{
  "hidden_size": 256,
  "experts_per_token": 3,
  "hidden_act": "geglu",
  "moe_layers": [0, 1, 2, 3, 4, 5, 6, 7, 8, 9, 10, 11, 12],
  "router_score": "sigmoid",
  "n_groups": 4,
  "vocab_size": 16384,
  "optimizer": "soap_variant",
  "learning_rate": 0.00335,
  "beta1": 0.95,
  "dataset": "wikipedia_en"
}
Below are experts of layer 7 (counted from 0) of a mixture-of-experts language model. Rows are named router (the router's row for the expert), gate (a neuron's input weights, with its number), up (a neuron's input weights, with its number), down (a neuron's output weights, with its number) and show model dimensions 0-255. Each number is 128 + 24 x the weight over its row's rms, rounded and kept within 0 to 255. Numbers have three digits each.
Before each expert's rows: a language model's description of what the expert responds to. This comes from a sample of Wikipedia text that the model never trained on.

# expert 0
It responds to: Copulas and adverbs
router:152142124122142100142138144104132094108114100127118098162127117101103138129120116121173161126146120154147164110155109150132162142135203156144142120135167088116130106118172134100147127175083172162166126161134140120146102094104134133150104118163134122115121115123118130137149124109135136121183137136153170137112140141161114106135083170148128140118137158115137056161107155148159130166114153143108155121167142165156167107111148141132123117112098102112122129163170108146156113142127126172140070148111105108105162134133124138093181139115105129121133099158146125156142139131129155116111161096079190092142147147137087126121139111088128132123109122124154124150088124150130123157084138110123142130146122097149084146082163131102127147124137159144123134106094123093113154150192108
gate4:078130144126117114146127101104098111120129082177110120103119128114143120177124141115130139073155123135093125097121144164121126130137132069124167140123132159159131132061097135133166134122146164172102119103128162151147112132121146141119103133120152116099152117127157141118117171167112098117110104106132132142098098160128130156084095147120104119108105145104149129118155120127101123102108163109126141158161135108093102177091136163121124120114100193111140113117089127167092162108089112100121136135089101126125077143127084143128143145124152132096059138144157146128127124153124105144132133121156102114131118125182120139118125122117143168109146123140152129139137187109124100109114131141167129143129114174090141148126082125143143148179097072173130115171122113112099139100114148
up4:154143089127114136173133110072104138139135166093153144121149120116144145107124102125171120116121130124126155157130112100160117131126158168089106153111129106116107077142131130105147098162180110159110126045115114174121148141156104095164109070141149111110147125127119144104113134139109115127112178191125107119127125072093150106116122099130097134114132101130153144143132144125136157115130126124119146113135067205115169099109117140152121109149165130123155122112135133142117127099150139116130127089136141139118169084152072146119132135088117153108110136101135126154130128156105087086107124145100134146132157081080142120160158150138172100098118134120125126094108087106123129113144142136147128149118128094093160090124135178133133130128137157113132149094100108167127122130124138
down4:167106110148149145121155135088137129057101089132118097134149145144055102152129165137102169142089139121116125137117132123095135114110172138135113111177177114117129128125169084084127124145136140143118120113116154106151138158097124097100087128135095166098135138096122092151143162118125143149130135098158098113139138121124153123126107158121150201107127129127148132096120151147114128179072089148133145135135145098109112138152130143122109127134154135109145098139157102129133114093123136145126130152140161137095052147089116155109138116087125118141165131081149127133145128141169147119093123125105150136107134117179144129147113117140106129160130180100149111144125098071093116162178127129150091157143168125146134121101133136149148155144134096102123123136146117139139071124123150

# expert 22
It responds to: Digits in numbers
router:151098140145132130139165144116131143111143121119115109143123119106120146134160121105157171100109166165144171138119136127153139101134166118156169135091150103120137107114139117168125141155115168123131160130132111154165116095145136137157123117140087146118133113087173143156147148091115157099166155146130141180125133108142109142137094172129131128133145173115132014147143118127121141184132159099148145119141127138173164145119108151149144108153135147135137124173147099163125108124137083133156095108129111100093190169160150097121135138165109149122162125136120119135168122120122154175146142139111156193146151158173111151108175112086141132130143149169129136117096114125125123158148138115134126110119171084123128097109131137119148135125078129136137120125123137095158138104127106
gate1:178119123109129150152163140132134106133129123129094146144131155144160135127145122140142106085109151113145143084096091093140137109141102110152114132117146106107125195147136108159137128175140092161132129145133124123114144177118145113150130107132129098103137123114148084146079178130118139161123150109119141163140059153114143148115105075135091147117149145135140107119119169089162113145127127120165155103096108100078125123151104087150117107105120128156134151131119124134146133132102127121122096142138107125129163178107161153146105109130134136143122119121099132131162171172124161085118130096171116131119179131136090075105114085087117142110147116131133087150125155172218130124092143105138153166137106112127115156145147169133135118112108156153134152117099092157136136154131114
up1:150133173136122099127116124109121146106125102150148113139146128137103114119107153106115113132103102110192141087124100097121117096094120115146121138063128107128189103139143130142096106162153097152129120106148129170127141144100138100132107102111075117140105131121134108158090153120165133100167139104145138144063139120131139145121099091133127111084168115125132112109153146119114144136128141090134141090129181167092137114114095133122096124097154131141152150174107118105122164159111128108134136101108126134129140144148164149126138104148119144153148113104144109170117088145127186087145147112175103126165180134172106125146175092096107122091164105116099109127133111173188151135123152121139102159061147100124134118127144131105111166154109117127150126125134108128166139121114103
down1:121124081128092092109073135122114110113112136155106134143141130102094110086136103098134160149142081108103136156148137111134121174141137124143128146161120174135077149120106147152108112143119073151128173110111141109126132128101144111118077190126156154127111082128115176154110145106144133087148109125161137117135109109116123124116094118088059102127151130129112159112119116106155175177113116124118109130114135154083104111117161163126147112063128120125124109132088127109114122189154147124137106156157107143131148130148135095151137134102157123107140194140128131098132132128160159180142146147127135182133144143102138115148126111114138115117140099095114140148178141129129182121139126126117145143083109162143165165122136144087120095077152143130125164124126115152111137125119120

# expert 42
It responds to: Year prefixes
router:133115081141130137158170139117122128118117141153131089101127129126130220131136141150154184129150114149143122121097122149176126158143189092126137131098157101115154131105162119146139137123141117172129172139120128140178098107113161162137103115139144150109153113098119137088117132100158121120139141117100131167128150104140174120145094192150103114139152145103118074191112131182109149134136138132155119098136139118156156114119105121159138131130101125128133141087138110161126111129140113119123092131126106109101157158136185117091124137128131155184117111159111116128138148108125176144087151164128144161160122127097129179139133159107130138114121106150131107088148121117086123138129127108145098114128104122123112114098134121139207117112081121110138147130143138078132121133169145
gate0:182139136143095106117122111111113085152131135114140141131179067144160135055085141162107122105128141162175113119135131158140165135180203103168156152161180111135106136121143194150111127141120138183179130138162138107142118117107077123119130113142095147101142123097126156070143120107119112139124116098128122127109107166133124158106102176120092121139120115149124132142120124116130120154162138128164104151136073169078140152134108129124153115134147146114122123120115150110119144135148129115113141104113097123133161142142143141119157169140131125137121117076137132146131119119133110144175117146101126134110172119121142082120111131111147104147143122143127103115160116124147156150091115112133127114080160107134075097132151109140140133144112093116132119130083102111071099136103127
up0:150167168147082097116104102144100132187110159124145127172158108128127179110114121141104130068137122133173131099146127169140132104157177141172143153131141103142106120110149163138126114136144129179141140115167134135137128134128087099111154084141118157084146145108139124125149093117127106174110126080114118114119076122124134150143128188106080116184107103147132127155127121119125147118149139163187100142143090109099115127166106113128132135120111082104139136101114139088128132157125108124116106109115122122118145189124127095119129123129137109131130114096110127155105120133119138117150131080085129143125158144113127121130120138099132107131132091130093097101158160125147159109135122089115114096114156117125089114141201096148128189136152111121131126096111106125152079144094133
down0:111141137180142131077151132151165176074114127135139119098131081145083129134148121124136119144105076104112149149135087123132110123152102128100089117155107157148105106133140128109092115078173130138095133142156111199115102125147148127133107128134080136129106120136160131130151089150135126109119168140156089138182116113153126153157139117082159142113107131125104179121148131166128106139085143138114119127148128125129118123135137123110136167150153142159131131145152147159137118097121133126084092125088135155157120131125138143135139104136119127130082148091130118134085186127175163135124101101133147126116125125152097133082141121100062148139096133126122113117086150159138129114112129111134145170111163124153170186139172100151138125142123140126126164099079122138145094160103101

# expert 58
It responds to: The and list dashes
router:165109135133137147159167141135131111146164158167098139162109092128149156117161112119128159093157137146133137146104096138142175142165153137123137134133162081118123167113213118162152155142103140105141136150144114117183111138164131153181110133141135157094123117083110120121128122143128157142113160123152137157085136134125141126146068123156130105134185148105102054155135150150127121178151142106183144116129146126145174148106118154122126097103138080115130099133124106149174093129128089129121104139146140119098175162140123120125116135116103121164145136152102120148170134102117150146147124119148160131182146104132123138115110117081148151129099146155142162125105102168118146128135118091123111095119151119113117153091160148113155118115083106114140153111128121132111149124157129
gate0:134118119162134130150120106094114146091121167093096121087151130097129160073096135120146107153119129132119109116120131100098122115125150127141155149139119147117128087110102116150128110124147156128096145090133155103141177105145078120110111126126123094166111146107130108079120162148113212122141130146157123086134102088139118108127101128132146102178160146113138120137152107096118153142126132160164137145184143102112076107105145122126129106123124157145125105120095144188141122111128165176118103108132137142130089102124103142120161113149135144124128128090150132123114135127173113118116116172143079131133190105151110067151164135175109098141128139156137148117137160120147139077110160122135111139105142118147097073122120115125102110165127112095179128113088092106107138129104143
up0:132139124197151132144093124124119135127155145100102119110155120075146151080126134149157111122118120171126130120108146157100119125132153096138084153142123138103132135126094110147150127084093141107096156085156147095168128135119109133133130113123107135183147130102112122045148136158100173122129160124146158101117093129150117127159120126143121117147139127106152144135132166083121150124154158137165112108136131118106071118080118107121109117120134155123092170114129155163156137104050135161119161150141094135136105094097102145142151129143117117103128157121107128145141128130114133127145103116151115103133191102185135101143155166136100175129154119134083137094137126113159144088157125118099085147135137147117088102134163109100113149114095081108150147107127106135126134120129160
down0:118105109109135157088104161139118150140164077087106121120155137130112079109133131125142147118124151092116130127120098111092145122127094144138166137091143146121135145085135133179094112074109137115128100120129093112143135159159101135118139119124106137141105198184112115134090146130112143107182133144125121138108144101143131118131148110151136116101145094139071094100154151157086140152115118140134091140090174134122124150110137125078130126119141136149107127119164136148160158148078102151140128138147144118177151140113110159119098127151118100147160147124111107119120142138128088124140103136105150126124126147093173084127109118121094098189142134147104173128128141119100123071144183157120140115084138169141147178139151116143133117094143158135097173077143145103134119132120157

# expert 63
It responds to: Articles and non-Latin bytes
router:142121097129143168141194134150130121131142116104115118123118152115132132120163125139142185118145126171143135126127147165175143171138179113137150154094141131071146155091165107150127120149124169180108144194142110114157143132136138116189122156140116153089180121081131133120136130139138160124125137132141148152101116132105167118148101142119096167132171118103080058124124143144116119195168164101133142124111098121149157145103146094155140133146099118149130121107147122115154119153161151111121139096146088084098120178123154131108133126148124110124133153150115124156180141106154150110104122117105151122131152126146105133117141091072151135128107139133117149120112123173081127118138107112138115098132145125118120128100147115141127094100140126127146138084108095106116138148165086
gate0:104108132109121104111170135120125140134161091139098124130102100151130133093124148135106145099139141135151150112103159092171131108064147145124209137160146071107098151145128176114110160130170139131139121139074174127157123139174095113119125096105125144081126128122132155173177124081114148107099110121097151125115083122121087084158147109110125138123113111111177135150125113124121138109116162115101116100103155137133119129133099064155120182105115095103106167107127089139148117111134135115117149134159110126133136141130142103119116114129110139118135128105135122114157131132142147107145146131152156188091204118117105115126110118159139144156121129168149127156129145136156124108115150122164127083151101124122143102134110194135153133147091119149133155135118123117128116106175134
up0:165135130101142155103108111147151121111112143111140133122168147120142129098121156118129133128105153169144136123155095144101102133157147151157099136124128151116131146088115104121108149111123140123143150161138091146125135095105190111089101081127106151158144107102123098128127116128109126153157129145141093173086183087120179147112106149107148147122105153154108113099125197155155130116129127137141168180115061120162111111108138174096138109118143152140169114138103158105154130128154113147178071127089138116130153128154142123155149135126110100148096106144114134117106125091121141157095158119142080096156069133143140129100141144107107134126149120068124161115134092134129126098141085142110143136140136110142132131155148143120134117084131176099099086167108116096155112141141127
down0:100127118105113107174125052145158126116120128087131097124125140125099140078146119153109120069097160116150127080088119182143122119112131080112138113124145113111089122140131163123119147131103139116136107108125129137131128110101147175140194098127144123142171132127102127192138115133113132116085148106109093190094126165100142149163138114108088106121137118175146170113098147143138128125136135105122144151144143096178082146147129136126111110103142162114143112134099112098139099117146157120139158128139099116143152140127116118128108157133121100146137133148141101106123119131130147146132122162106150156104106150121083142110140151160106117138116110133091137140149123095164139141149155170172148139136141134127141140139051128134106133107095096109083107178167173143181125150141136

# expert 25
It responds to: Possessives and nationality adjectives
router:164128127121130121164182112126122093118154154110109109126110122100140192135148111123074196084159129146150157152094142183159104163151163121117180154135177104125153131118140123134122132137092164122137185138123135104172102087135128138173129134150121121118171121098110152111116150133120121119133160113130153147125122118122134148132115174139142135135172129137117074157120130142089117129161154086153165094122131120166162093110109123165142132114089105140144121143139127161147118084105111121145157141167082126107165166120109122110119098137122107133118133133086099142173144119110137152124155108137119151145164124117125163068142140093152149135115146156141146084098094141117081099146115101124117104112128121118136139134159130143162121106082113142107159115132116115132127151159167
gate1:112114153164165126165119129121143139166153144124115119156114167117152101130141163137139120154074115116106174159104135107129157145113163118130145141113184111098120121147099132126119124132127095139146079149132165106146125120064127123141120122145140114073106161107159199114118179134117148126152118130157142125116118102117126155098115149104114113128142150104107107156161104133131106105163160147148137113169162160077116103107157176133165144117151093113113094138142164138130081104115071160151129148140111146108120120142122134151095127158126125141131106108148117127132113143155140119107116163101151163146111119049137126130095100111106118153096136152164151114140091159127146181124163118143107113117175090167106084130117122099115137102123114102177105116099115120118131121136098
up1:117140159134189145200146136141151125126105127114101148143141158095153108145103176125118069138098075120131146185118158114090111092142116119116137143145143140109108119142111111099105142129123089136121125116106164092145140129115116101108134135172127101077122162133125143109088120132138121102142125126151163117113094113151126134108127154128114152174157113128127129098144128104134149132203137124175143134141122149077112136125178122114132145106133136080116143104120148130141096090134107158157139158146074175146139136145111135144084095123134108120118142088164070115122165098161104125133104165130101136162082095129160126142084118148108129178133147164156144112142099157131148152136143177140114120120126111126121146162123157115119105123115082118108087130101101157125147121136120
down1:132147132157166160195118114129176116125150126102139119120097098164159114176110125149126139134125110095146117096169147160095094154119103123082096097117090097169135095106167125174111117105164124139128149120124203167111126104125158115077134106144113118158087112118148129133090111084130109145070126128118122080123176095131096148134100137114131110089155143090130132140140151126114159075153125133108116125139125136116122167148147126106158121158113154169092165135111125129150144095112129143101126091140130133161136131149126080137125145160112150162131131120120121090135140150110099108092136149110159126137127160148113088134143113137108162182149113126126115142089145190150117095092133136096113114093120113130112139162134131099118137153088111145127108130108130164144150141145127

# expert 19
It responds to: Digits and numbers
router:148125124145111139147166140121109138112175118127110097128116122112122169116170112118136162113119121173116157126108129144144138134154166134146165149088144105111117100120176120174130157165118148134123138145131105160157118075145144150180134143140114165113118113098158111134141127098118130112163133130115142195131156114135106154123083189115141109145160189142134035189159161138134143173138156114133153126162123139170162123118137155139145101144127102128120119153141123145090113144136083155140107106132090110093168165186146089123140108151125137127148141131133127114159104112142148172156142157098141192126135146157108147116174130092140130132147133176138148111126136124104149162145146122160113114109157090117129105099145108126144143123104133113125141124128139104157141123115118
gate1:111151154124094085133096135210111156130132142070126106112121099099149145163143122138135142115118152151124143112109171129171105097101147157115145120151128145124136151158114110143124134142105133134141121108159129109155147114123157102096143141121138124142140146161172097118151105143104147126104153139126135125082135100138104134086138137105121137162124122200110122135162089109102167139107114106142125120138093105132111127163147097102124140152111123135169141096128128130143060127093092144137080144135152082135115151115100124153114077152121114091160180150153142083114162104133077153088123137092140117108139113135142105108116126111126149119129123163144144151069133066177127114114143103120157175132191128118118121112130088114145140135119125116139125092172116094136114148111127
up1:147142126124133149144148106089139106145120129190142128121129115138105134097136156135138106124125075103127101171157117119098113153140126075150076141105115083153114088089133161121143139094187115141132155156097117151136109147139123132161107106131126124135113112108089152135126138129164110152149122135122101147170126152133167124183122106163131142120140139042167121100115148158156108128146144148137123141121177142113131131087112151151138143090128117103075076149130140136118195130180163110131157120097103161131113112145141148102148131112113174198110094108104128148128121145139149129117129101148138131164133136116144151157137144135137108122125122121117124121172123171069128125148102133141089120148055119128147109160111147138121121127129121150138119129092127175100115113152156
down1:136153131184121118144096130146148095124142081146105153151142120081183108131120168122093108099143115148102119111102115152086131184110159124110092122143117136134096114124143161167124167143130157122143137150111104127134156129133148170110134151105151124121108154140154120084149109137170106150140140144086174098122161127141135145152150172082130136122177122113120082117118148182109114119153097111086138179153116118114139107147076129081121094162132116156081128112138139145154126142094138123087150118111096147103127105076114162116111105125102132126123116099121116145134128128142131130161128118117146131096094136145140113130139103105175123084106114079136155118155110125158110124119146107103112114143089182131169148132142134129096156115161090141150104105139154178149150086148111

# expert 47
It responds to: Quantifiers and ordinals
router:120143104095100109141158149178140119120150108147112122140146143120122148150168153119133187110149178195114149146122124144139147135170164155174134155149119122123121112120184125140123128152080150170093168164133102085170122130136129115129114122133111154136141118117148114114131156131144137126140124130132128125120118123131113111129105131153088123095146145109111058158131105127120140180130175108157161130138124115140166163132122167142147135127118095100096122137117121149147120135123057129168096104099105124099176144128142071102140117141097072158144129166090114166138136128120155169141091137138144135129173111146111159104137083114142127120117133145148173142089125130119132164121120107131096114120123083127106112123137126123180151103142143102126141133126074105122172121184124
gate0:118089136130145152136114131092172121109120121157152115173134134115160171168136129130139135148130101104149119119147101154156068099090131150100119112124130119151147132124113191106112113119130128142154103090131119177127134090139118142163128087124172153124122123105124187139129121126078123112124098144122097126127156164127130124111139116147119124125083114150112136145088128105117116122113148151097097068134133143104088145095121129136126120145159122198149161113177110101138114147117118113152110148146148149136118145160134117135103161077144134127083126087204155145120119122155153141127153098120138167121158152125167111149103117175127144128119128126129154150158087148090109148105131140121108082142126078140179158163164137098138119154137130122099114116155157114116083134139079
up0:100089140137132116128121134096125155146107151092131162098144122129120083107067098120147087145113125104154151126108125098102127105114129152108132144105110114109126099134138130112141108168135151165087080151173139092125120089146133142114133127147162099151097135084144145119124097154093145148129169130168141097100138141114070120129145151144132148148098163146115111126141147121160175137124128136069113127098141152119127106155151148126121102123127144118115146127104150089107146122086134130174139140134118126142159133129109154150165099140114201134135103125120151099137123120105150116105150082153134126149182152157113070169129171100057151143104136168145158109121067107121157127112080160161114141151175141100114134117150133116138105147129118146102110133098134130154104148149139
down0:113135110155092110131139158104155185086158119138125127164122101105120122110087132154101150080135135131119134074149143161113120115101133148136113093102090084124122106120103121103106153089115156113169125114128131143108129155168161134105137156192102109110148147132140181124135144102129116131149131132158152093191090121098116109095145136119119140167129124117130084155126118122140167109104061127173119125102094163091159140133100168117105094120146097144110133141116118155089140130121177155130130087136089147113152142104110117126150136102131139108148135121142163105153145118129124126151151158106155140143102184127170096150139119115141104103129141070144081113120097135153165191126111142143124124113124155136129136097177094146128139101136134160129113113113125150141134171125121

# expert 54
It responds to: Past participles and verbs
router:166151127125119147144139146121137133114162125125091108111094136092109175122153114130102157099140144147111120154108122151145167183167169160136118159143125118134128152143151125165123131151127131155137144137129153135138133116113100118175094122169122144122116113104135113114097125124145115140151158114169126151115133106092113134133125193148101133138183159122097042139162125159139139177161149116170173097132129138137173148107152095176146139168078136117125135163126084124159113118121123140157122126146146104095154144117184136118129120129179102124128143105118092150171127124180182134111143137101145118162175106124121141109172149126159161126111127150120099096124115081118112168126136091130127116128111102135108155124138131148142103134119147126144143114135121091105179116175111
gate0:103185128148104119137128153104073115151093091144094135142119123124119130143141153127112137144139170160113107158130167099117155119082140140129133121147108103096144127115151144130140125102139120114150101115107136108119101125163124105130122127116138090134093106089149134148121074123147125118126137133136163140101123135126138140170117166130153149150111151080145119088152101132135119153142152125116124139118160133144098115054135086182154133144130142087126129103126109144147139148077148143131143172134134091119138099122134145084112146160099161112103070099137120113147166114120151134142144112127070144105164119176129105127112123090180134164088073126129132161095158161153166103116148140140139112156202146089104120157133133130113116112123096105165163151127151154151161129135170
up0:142101161124147108130140092118164161114114165110146154107116144160161080105111115111115122095121118117117165153131126106165117161109079126118098198140157173141135144161111135117091131135087097149110147155145109148128144127106103133110080150124099150085167152137121121148103153128140103130131132155126089156113120125129056136148132122152092130125143111181128141159124101124156135108137110125134121123143103086134137128160115165117149131094112098191149148136142139123145101081148133120114166086120151138135124133140143080134155124118138103137174100129110147140118099107114133096085118154135159089128098140093106140101106149169066101147114152115135156095142146105166099160186107132145133116095113113148089147153116125136158124121133135144118131085125111126096156151116077
down0:112112178128138145144106120113157084129122177154103191130065124137140147109119143156105099108158117137170122177080133115121118154127122156127165168080108116093149135119129125122070119132095126098120153137131126180158117151134150114174124178190156114129077142102140121161130159134119133117131098105138121112133122107114134132131089124116130122135112148152142140156133166090113136114127154104115132148140117173113140142170105131123046139117131100142113157084117129119114146102133114118132140132122085149118064149120113106127110151131126121118119144138155188145116131118120067114131195109131115136125160123147168102119187115106154102068116158136123133117117113128156112129120105113154156135130151149083138098118126136156149127094114110133130117108128130108112127117119165

# expert 9
It responds to: Year stems, word onsets
router:123100109132158121117157168094124084134115128114119102131153136159145150128121159145153162110130153174141204152102125163140129167199199100110136115157154106094131116114165117175134140116121148160181133142142107113157086099176125135138127151128103149143135122095150125131103083119129131124161167126102139160120174146109120142164094182152103149113150156138122078167097098136106126157144151135141193116110151109154163119106093121133142149113130129118123148094128105111132149122153090117152063122138089104111135151137140129095112129126106087137127159133115124104164122136129166166098105115134155146174136146124105164124112128126157122113137143152132111106106103161152149157154110122156107133107115127151112116121144122127136126132107144123098160115109085108129133118167129
gate0:173140151109143186164159146120145138182126131122130108087170123103116110140166133163160122128150159181134132114169153186162108121141127163116147118158098163127085109128153150092155120142100142138116121097109105149184141123183133130123136114074128128148159141123119139122121136114129132104112102174125157122145168114109138136125133165143175097157196094120141094120086146125118064150144112115110142119075174122123136119142116136125121133139114110104110145105126140127075154120132106124135115138131125123126109116129127111132132138126102127122118125121165127133140143153064124154099085111136152164172122140110123174136103135117146136076114136189105090139138162160103117124175162108108130123122123130138115122118106148088074133147123149128090139103117142158160142117147126
up0:119145147136171149144131165149141125155120136136135126098130106117108118152202128173097109137157148163127132092183159128144111116137135132137166120164129148134102097123128154148151096170114128128155109112136104171148141155133128170109123123070111112150149147133091111111077130112143149110134087170136138119129116111121163146139125150155136108112198124126150121160126141135125073128154106146099125128113178143129120101138116159120090123120136127098127139089111134103092137104172125135103133121137136155128119114154113072143114158142093129123146111134178104141156135132071140132119072097129142136140122156091133137121112156134149104083116149166088082138116167137131101156158161126121144133138131112167121140139074131100104134142115161098111169084106153160177163098145110
down0:114126136115118130146102104111123099101147118126147107152147164186141100140112150125139123154149145131143141154096161146139124149124087104149103113132156113104148076146164122156113095133089098152160117177123158111111130097165144156110128131126138096142094116142099126130100114143139110129131095059107132118162118138124146128093144106094104148127123109124129157107122154132100105132138121046133152124105128180102094138143124148123128155164114104113083113128125161139086115086139138120090093153092104138113111125120115144132160135118170143114147119153162161120110108116134092163153075133130122114125090149158116176141100138118141125138133118142114119176147104126159160134176095084149180134117113158162141076155112166095071137152134143115165166155120140151136125101160135

# expert 61
It responds to: Capitals inside acronyms
router:161127152145167161154151163098115084139162153146088138109164096093117157146130121150120145092140130160160169105101123172156157121160171141120132145131154110106126132135141122164126101171089135170104136130145103106126114141146118113115140134135141167084139115056142105146157117117107155148178165141137113142130132127071115137129094159107145165096155133114145052151109127142126145171144165136138154116131149166135139135129140116132120088106133095114150155135114123156194141131107142128131084132144107080098125126176150130095094138170137091132133112166111102136151143145123154197115147111091135146150158146141091166127143131076156110127110129149127141112118116133111095117110112137107106119144145136126108125127127103128127104098131155135161128088126118098105150142160119
gate0:095100155110150059099127107124158119106116088174104124139152091128147118103177106111103134140149121106149141124104126128109121130136084165122122120107120122157135165096088163138114124134106132090172169126163098132119147108135110115121126149151088126131165108146176092121132116131136125113148164113133078121143158103102125172129195137131150145088132124114132099119145166142176159122111156124121116145132173071134146096120127113120167132112101107120137149142152140151148129127148117150121170140144156144124162122143178119112072145087168120119142111106116172111105097125074097103125121132126094121176107150168077107123143151143133132109128128176152150118149104123124144145110127104121164126135179137104143132098141155120158130162147106132087146166112130091148150112136150
up0:110130118116193111095135166172123155127114149132185131130110108131129087136120132110100125093172112128119139161116097135113117108109080133128095138131127104149180150126136094132141172135141097125158148151128144111119157120135168163122125095122136128146104090134110095115106147151126114148181116129107129129162136117161117112124142144099157131121178155114150098121121189104131128136114130097126147160147136086159132125135119112118122099149135173147119140132129125133110154134158155183163154118120109142137120127132110082103116114165170122154119135157131134134073085132127135116113097151145125089167095167142119131106113142132099119080129178145101141099125197101114117118156124106121199138124115180165130128150134138140106135136167121144161072121182143109145097127119094
down0:100158157115130126127108118112093092105123122142156138135175094132118147121149123101135121141125122148082144112112109147145174134136140110107155118152157138109108146090096152169150126150100141170138079089117098122172140124127090148077112135111066158135177100157114131121128095128107082165120123117149127170096103121119148147153137114114130116139094126133074120111117137129119136149118143137138164150130090094156140113126142122111146148115149121110135143094169152142162121130094123130084112096102139143120101088141197153140128124158118106147166058139119140153165121145063151122119187146126091136176101171144121126122110097145098129185138121145104092122132106126159109112096150102119151137149133131094139117160139150112125138108120121151185134103106140128152130152114110

# expert 57
It responds to: Suffixes and adjectives
router:130119100098124140138178163157112090136147148111091092104119126084096167104151142149084168116144139153135151145135122178127149174165151130152158167105126106107140119135116116136106159159100135157113150132139135119168103096130132140151101160130123129131139119101130148118119128131143128127131119129129130177103103113119111110136123161139111099137161132115106072145142111141111110199145137086168127089154164127178168149131125138154133143135069137120127118119151090148172106151124111122141137122160136138104212172133179132082110141169132128125131151126107094136154122123168152154121139170112152148117149149136131143113140100114174158138120108172144125071108100121144113167147114115142134114139113094103109118122152129141160097138143152095166134140114092113161162093123148
gate0:106154101134144144153079144143083121145152126116138122142148105114063145122123147102148142118117064138143125143148128157130119136162111151080169160154155100091109094114123111116098094143147095115166114106135121147127106103166125133113121153087153148111117100140145122101125128115140094156167094129153102156122139085108144187135141087133159109169159153145151111118105102115118107130096184113173091113156152145124192123136139146126127134106119144116133126167128171131133132140144145126138087096121145110108114156126072152100119132142098150132149169157144149110153120136130111136091139158101122113091171093126126144138123086099135133104137132130156138113128104136115131149070081146152163097106119133148122089141150110180120170140128172115144094102118095129157119144145146
up0:170113157119133135088190070071149142111136132145119127108129165152179116170099069133107107125142146106111130152119133106134130127102125076185089077094098151157161132147140130142154173095114155120084162128129121093111147157099118105148143114144108136109166157124126146125134153141092162091113167128112119066151138166137111106113114160123096130127105101138118146141127152130130130126134083166083135133125091084105110135116108115145100138112094097130146121105156121137097146125117082125123129173118089141130135131120144126164105143126127091137122109081104137155084145136142112116131125101145151138174074141162136146148149134147124136154110135098126115120113141138111134113180156132107130180101134119119131188132120118113146110108094141138097139145156153137102111133129106
down0:099150152129103095116127139159103129126165098123173110130121102096156145116116126129108138140148125122175149142140101094114146109149150094121144123135094122124143099141148151149099148121134158109111175147115090133145111131121127132061117090117175105102124145118172132163172135141128144140131122096106140127100129112163127120139131115115119102167114117069099115105142149135135138160135118152159167141115128130146154084127130158145113091119122149112135118143114098102067135140134147112138148195081127074111134140151110180083136095163148146115103097141122134095121168173128127157123145157121141158106145126116100120171179149137184092161145088096075128163130131118131167101159157105093101099101168109107131128136129098106109115151104149147115116109107170104124141120132141

# expert 3
It responds to: Conjunctions and directions
router:173133156142138142121114176136111122129150106089124139169135129098146170093125132130111180112123181132112184129168142141148163147138175137164130148133148106135132099143183068149142116158108168126158145131111136096145112121128144138106095133162118149105123120139139139090116156137139177130169162145134154135148130121143131112132120163114093110135151114101103092159124135149127115174164141116103107136140112155150176128133140129182145099124104128118150115101153130152139140145118110122104078125111095099105196130143168123097101120152135116106164113159092126136152141136117177131119132141108122130156137170133106154119116113082178143144123152155141124111079164134094135152108163114135107112113100148096114133046146126096125102145122127102140144104109119111111165132170118
gate4:142109133193132130137101137104109114197145146160095129170156129100101147087094154145099088134099147084133120144136115097127108127132075098155145151116113148136134160161133105109133119134105123091153076141116137161150109087150147139111111115141150096133141124131125108113120177136135114154163137140186160087137113154148093103114180166092109122105103122118118106154117128138146117163176171128126091128160129099144147139096148134098129132099106125143181096154154135116122132100166136138116121130109102148140157153144121129144145126158158126097193129101141136152121107135123093165099133181125144106127111120126111146137158135134180103132104130151143123146088125099142092086115129088139152128111124134153096138129118130131204108115138127126101109158095134131098162143150137
up4:139136138112108159081131118134147119133096117077143141114141134126111140138141113130137149175126159134083129074098125174134152120156158173123151096133149127123132120071114096171113130111099091127091133099137090122095166164103111121132158129106148107095131132138126122153122120125128117130181124140103114124120131096120104110095117093140123134177120104137119150110129134135155147100137117114109126124101112097118146086132117119118134139141106109145121149119135181153134109201131119072141143100127135128139105142114149164107127138134159118152110130121104113125156129124113134076106104092148121133146104156149176102171111128069127113142144086086142126151129091129158126117202127146107095152120159132140102092159142122098088166157127073138095146090129192133152166142096120
down4:132139132155139118195151167105134110115121129138136121116117130127129098138134115111183140111137100095155126162146114077110125141108154138103096143113096110127114126131124137137136079141138132173170128154121122134103139118139105125137116135135104105106121144112160144116180104121155141126129107113191134127100153140104149101152143112123118147105135156145166123155133120114106118115070115135118217117119119138140163100147094144133110048119138158155134128122106099164133130095160115183119158134113113123081093133154121144129123123130098165067091124110084150115154145133137117129115151146097153150166142103121148137131146111126101132124132121145133105165095151135157121157132149131146150136119109084136150139083125169149149083101140135153097143143135158104111091092128038